python train.py --n_experts=8 --d_shared_expert=0 --routed_scale=2.83 --balance_loss=0.0106 --router_z_loss=0.001 --vocab_size=2048 --parallel_block=false --beta1=0.9 --final_lr_fraction=0.1 --batch_tokens=65536 --train_tokens=440000000 --dataset="wikipedia_en"
Below are experts of layer 2 (counted from 0) of a mixture-of-experts language model. Rows are named router (the router's row for the expert), up (a neuron's input weights, with its number), down (a neuron's output weights, with its number) and show model dimensions 0-191. Each number is 200 + 40 x the weight over its row's rms, rounded and kept within 0 to 999.
After each expert's rows: a language model's description of what the expert responds to. This comes from a sample of Wikipedia text that the model never trained on.

# expert 4
router,170,196,239,209,200,240,198,141,199,204,172,171,166,198,239,205,197,208,201,197,165,142,206,130,154,167,201,171,193,239,243,199,203,130,198,199,132,254,233,316,205,131,157,216,172,196,252,203,190,203,204,170,240,200,163,201,203,244,254,175,203,199,195,212,241,225,223,139,40,208,201,148,202,199,236,173,204,149,239,195,204,148,203,318,159,208,143,203,198,227,138,231,188,195,197,207,201,148,169,158,233,202,248,251,252,170,255,55,203,173,190,196,252,194,283,198,236,169,177,190,255,205,129,202,202,207,198,196,228,263,200,192,205,201,132,252,370,202,144,210,223,201,208,238,203,223,205,162,194,249,195,255,244,200,194,297,189,224,252,140,200,234,193,261,206,200,189,144,201,202,202,138,201,199,191,203,198,235,165,203,149,201,203,137,233,201,155,169,200,142,168,205
up0,176,225,252,215,222,215,184,230,229,237,156,233,248,242,197,191,192,238,239,177,170,188,215,125,297,230,195,198,274,288,227,194,197,231,186,175,156,135,219,210,223,131,135,152,192,179,242,194,164,199,161,169,237,165,179,248,174,232,221,268,172,222,159,197,224,227,196,185,182,222,210,206,182,187,247,197,203,258,88,198,198,171,186,233,168,185,136,233,221,261,211,115,251,201,177,195,165,193,219,148,292,191,268,252,194,221,235,163,179,196,194,154,200,162,225,156,188,213,136,177,181,169,157,231,232,169,227,217,136,239,258,211,246,180,149,261,243,221,217,159,172,132,213,156,185,215,251,87,201,246,212,241,289,144,196,231,172,176,208,238,187,149,189,165,107,170,199,163,237,213,175,158,158,199,182,207,199,255,221,252,103,212,234,99,220,163,97,219,172,180,252,185
down0,178,222,204,129,224,162,260,143,140,212,184,169,230,150,156,215,216,209,236,222,211,179,218,245,220,148,217,246,217,190,229,213,252,176,175,258,189,203,150,197,291,217,263,145,160,143,211,189,234,227,163,225,200,216,173,168,222,244,184,248,141,146,220,154,144,225,258,154,289,241,233,142,210,169,237,176,189,181,207,229,254,194,159,141,159,217,150,222,155,185,189,145,199,156,180,189,243,170,233,191,185,201,183,185,198,246,203,202,318,208,262,239,156,246,143,192,175,199,193,153,232,149,216,206,160,299,217,161,114,181,179,173,210,181,198,178,224,157,208,93,219,249,167,158,193,173,216,250,191,170,268,241,166,210,213,135,258,202,289,239,207,232,231,186,111,178,192,245,237,165,269,176,254,152,228,261,158,194,198,202,138,173,245,254,238,174,273,230,258,176,236,140
Description: Pieces of American names and terms like ".S" in U.S., United States, "ton" in Dayton, Amer in America, and "ty" in typically.

# expert 1
router,156,197,259,199,201,249,196,136,212,205,169,165,165,198,276,201,198,207,199,203,153,136,213,136,130,159,203,166,198,215,245,197,211,140,202,207,147,253,237,219,206,139,136,229,169,203,246,196,196,201,201,161,241,197,142,210,202,298,266,151,206,195,198,212,248,232,224,138,27,206,206,156,193,195,244,169,196,139,253,200,205,127,203,161,169,194,147,198,203,242,116,238,186,195,199,209,203,158,163,154,239,204,239,262,269,217,248,161,202,169,190,182,254,191,282,197,243,163,174,198,246,203,130,209,200,210,205,196,234,271,207,201,199,195,112,250,261,203,154,204,217,200,202,287,210,245,206,156,195,259,197,246,250,196,202,342,192,234,242,128,200,222,193,274,200,205,185,135,207,194,205,144,191,199,199,201,196,242,157,204,138,209,210,162,250,201,142,166,204,145,164,203
up0,200,134,199,220,193,186,227,172,156,165,209,153,225,212,172,209,99,175,306,177,181,230,227,203,236,168,148,225,211,233,184,216,261,193,201,148,172,177,156,194,158,178,171,117,197,166,242,279,202,250,257,225,233,188,216,198,245,173,207,127,217,207,187,176,159,254,208,159,213,267,187,125,275,190,226,169,285,259,196,219,188,201,252,105,201,162,160,222,203,203,177,248,156,136,246,191,266,166,193,204,174,144,187,65,216,188,155,223,204,185,190,204,145,204,219,236,156,160,181,158,222,263,302,194,264,199,220,185,131,248,214,174,169,171,212,181,235,223,239,156,224,200,176,259,235,127,245,156,233,238,197,203,267,147,179,196,154,232,152,171,194,230,119,254,233,168,151,250,232,213,259,134,243,229,221,204,234,225,154,156,147,227,217,202,259,216,207,178,200,207,229,224
down0,159,275,246,200,143,220,158,104,220,186,223,161,259,193,196,228,232,160,149,166,192,253,248,223,186,227,241,226,179,233,272,175,229,213,178,219,186,233,115,180,185,235,186,212,223,194,164,214,224,226,146,138,191,174,213,219,208,202,201,148,210,124,214,191,151,187,239,219,140,302,221,193,199,198,227,215,163,203,209,223,192,217,177,214,230,201,215,202,151,194,217,172,188,225,130,210,194,212,206,248,251,186,193,205,299,206,190,157,177,179,121,217,275,281,259,185,209,224,158,208,219,201,168,207,169,79,176,271,226,150,200,168,222,276,184,207,211,155,234,232,137,150,218,168,151,243,195,227,227,189,242,248,202,245,199,189,188,210,158,299,177,182,254,175,149,162,177,217,125,207,109,206,274,216,213,207,261,169,217,201,283,274,272,120,170,209,100,162,134,213,191,193
Description: Middle pieces of split words and names, like "od" in accommodation, and invisible marks in coordinate strings, plus verbs like stayed, won.

# expert 3
router,175,196,253,202,202,255,197,143,204,199,173,172,167,199,294,204,203,205,200,204,160,164,201,145,152,171,206,169,193,248,239,199,205,142,200,203,141,242,231,258,211,147,137,248,174,200,248,193,197,194,204,168,239,203,156,203,198,210,254,182,206,202,200,211,237,226,215,131,0,204,195,153,202,195,259,175,202,152,235,194,203,145,201,316,158,212,142,201,199,229,142,236,189,198,199,206,200,155,164,162,231,198,240,253,265,151,242,115,203,172,191,186,247,197,264,199,245,171,178,205,250,207,128,204,200,210,199,197,225,226,204,198,200,202,140,253,346,205,138,203,223,199,204,250,206,232,202,166,204,255,193,267,242,191,206,301,191,222,256,155,196,224,200,260,204,198,189,140,202,197,196,150,197,199,205,196,199,232,167,201,161,200,209,150,237,194,171,171,196,139,170,204
up0,136,254,301,181,170,314,175,248,151,178,169,218,152,132,204,213,213,186,211,161,235,172,135,168,136,216,222,238,168,197,248,220,136,214,241,224,111,220,225,193,234,190,138,231,187,139,180,124,209,220,234,134,154,161,176,205,191,176,181,243,199,209,189,237,108,136,233,307,159,196,219,174,190,198,300,186,236,220,177,213,200,185,216,269,179,170,131,196,215,197,132,210,178,232,208,186,152,184,160,139,256,203,238,128,213,233,159,117,218,294,238,213,165,204,185,189,182,292,195,207,223,201,188,202,244,217,210,171,232,195,193,169,199,215,119,182,234,227,169,227,128,160,204,139,202,218,177,122,223,209,176,231,264,178,219,213,219,149,162,223,195,150,147,177,196,187,156,229,205,189,189,181,203,177,246,222,263,264,194,182,242,209,257,218,222,222,175,267,185,191,292,171
down0,176,213,148,139,219,140,197,259,216,168,165,212,212,164,198,198,160,213,189,204,297,111,113,190,195,234,138,196,257,208,161,219,127,224,188,137,155,196,278,196,221,147,247,159,183,172,223,160,174,165,223,200,269,139,161,237,164,272,203,213,177,205,189,170,203,155,179,186,229,141,170,194,227,174,240,204,258,234,211,217,231,220,194,176,225,164,181,270,218,248,167,213,249,224,297,187,181,107,272,205,205,236,226,226,179,183,270,261,256,257,187,205,203,238,118,292,147,194,183,243,223,213,196,219,192,180,207,205,203,227,270,179,137,225,197,215,158,195,203,104,148,235,213,206,156,210,179,231,233,158,171,234,225,148,198,211,215,167,177,160,219,155,164,196,224,180,255,250,85,206,153,198,236,154,207,223,169,206,175,173,242,204,202,190,191,300,203,295,278,237,200,159
Description: Final word pieces like yl, ev, erv, k, and last digits of years in ranges such as 1991, plus raw UTF-8 byte fragments.

# expert 0
router,159,192,259,208,200,258,194,153,206,202,168,163,164,196,241,203,205,205,197,200,157,144,209,159,141,165,204,168,196,250,251,197,210,126,200,197,138,250,234,236,204,139,136,229,167,195,254,202,198,201,202,166,241,200,152,205,203,261,271,140,210,205,195,207,247,231,220,114,38,202,201,157,196,201,262,169,206,140,245,195,194,132,204,227,147,201,140,205,203,240,128,241,188,195,196,200,198,152,161,161,240,198,255,258,272,190,263,176,204,168,190,203,249,196,316,194,243,163,175,199,247,206,143,206,202,210,200,190,234,270,203,197,201,201,117,255,293,200,158,202,218,202,202,237,203,253,199,159,199,266,194,272,253,205,200,325,189,230,265,120,198,262,195,249,204,203,188,138,196,203,197,128,199,196,195,203,189,234,166,201,146,203,202,138,255,200,143,163,198,145,164,198
up0,170,220,236,205,154,301,194,252,228,161,194,283,130,252,241,236,233,234,190,187,169,175,284,278,270,115,217,277,204,244,138,119,136,201,164,148,198,227,217,240,184,186,190,198,172,231,179,210,167,182,164,284,163,206,199,201,228,218,208,240,112,164,219,210,196,162,231,152,192,212,175,178,245,173,222,241,188,235,190,227,208,232,217,218,155,175,186,156,181,177,161,203,260,216,224,187,231,189,168,287,261,152,221,182,203,184,210,189,195,194,233,211,103,168,227,141,275,192,215,219,193,179,246,147,224,252,201,147,181,238,217,205,167,162,179,179,92,194,267,180,211,111,235,204,204,195,216,234,224,235,273,262,76,137,205,212,138,148,207,217,166,191,188,218,266,167,135,141,221,170,194,167,252,229,171,198,165,207,156,204,187,229,192,183,256,219,237,199,198,235,167,138
down0,249,252,152,193,171,193,259,191,267,194,114,136,150,214,195,215,382,235,189,213,161,296,272,248,235,229,173,246,242,179,195,186,175,208,157,130,198,201,229,185,272,221,218,192,240,138,140,189,215,214,176,246,205,205,219,260,248,228,226,192,156,114,203,171,247,280,186,173,186,216,261,210,140,175,233,217,229,215,128,214,148,172,207,229,186,149,182,179,220,193,195,120,100,216,222,201,200,138,208,203,171,208,225,163,199,263,195,224,173,186,169,200,211,261,206,244,243,225,233,193,265,107,219,202,181,167,166,198,216,201,142,203,228,228,214,237,143,156,213,200,186,181,159,153,136,195,270,200,178,221,209,218,273,200,270,249,238,153,173,159,176,151,217,176,178,172,202,255,192,166,171,185,240,137,188,161,230,240,235,178,173,223,182,173,160,139,267,212,172,181,214,184
Description: First pieces of split words, often single letters like m, b, h, D, plus £ before amounts and "ceed" in Succeeded.

# expert 2
router,177,196,235,203,204,270,200,145,211,201,170,163,170,197,292,201,205,207,199,200,155,161,207,137,154,159,208,168,193,254,242,196,213,135,202,200,154,251,237,212,202,134,146,184,169,200,247,197,203,202,203,168,235,203,166,205,204,269,266,152,207,201,201,206,258,230,222,141,52,203,204,156,197,195,267,170,202,138,252,195,204,143,202,329,152,204,149,207,200,238,135,238,189,194,198,202,200,158,162,147,238,197,241,258,257,185,258,159,209,171,190,183,244,198,274,194,241,166,175,202,243,207,128,205,199,211,204,199,226,296,205,201,196,196,112,252,351,203,155,209,221,199,207,264,203,225,199,155,195,259,192,272,242,194,198,324,194,225,247,135,197,240,198,245,203,203,185,139,201,199,200,136,198,203,196,207,194,240,162,201,140,207,207,158,247,195,152,166,194,146,167,197
up0,243,227,228,219,243,220,214,281,223,182,233,140,231,184,178,157,202,206,171,265,286,93,267,242,248,244,238,214,234,158,200,237,278,150,270,238,176,204,281,186,172,194,186,240,233,190,207,277,97,237,216,239,142,136,179,224,254,226,187,199,195,202,197,250,253,162,168,277,278,167,162,227,176,221,215,188,200,204,234,133,233,190,202,192,207,171,190,236,186,235,174,195,210,167,199,160,196,229,171,121,186,197,225,173,219,206,181,143,213,244,276,228,193,190,193,248,212,112,177,193,200,170,189,231,208,110,183,167,140,195,189,167,153,181,196,264,123,243,275,181,194,255,156,204,179,190,249,277,145,317,211,204,167,198,186,209,187,254,218,179,213,230,208,202,220,215,245,152,251,154,199,203,190,219,196,232,220,218,250,143,226,245,233,193,213,166,150,88,140,198,203,201
down0,168,221,220,133,221,138,206,255,302,235,189,149,130,295,205,182,165,200,149,180,196,198,235,162,209,217,155,220,175,248,193,123,146,193,197,135,289,151,236,239,152,183,183,222,182,248,299,218,214,204,230,185,237,215,213,204,174,234,234,162,216,216,203,199,142,252,247,197,196,175,279,187,223,202,199,134,115,208,124,145,232,156,200,156,186,212,153,225,180,135,217,123,224,204,217,202,185,202,251,218,260,232,208,182,166,186,176,174,204,236,191,202,202,213,211,189,273,193,255,207,278,222,175,229,237,182,154,239,197,135,218,150,164,199,250,225,220,201,219,245,264,202,169,183,173,172,206,197,233,321,256,162,253,255,218,215,194,152,201,226,190,175,246,215,116,147,174,197,262,233,189,142,107,245,150,244,114,233,215,196,184,190,193,265,160,177,160,182,176,129,216,210
Description: Function words and auxiliaries like a, was, that, had, which, and infobox field words such as Division, Conservation status, official.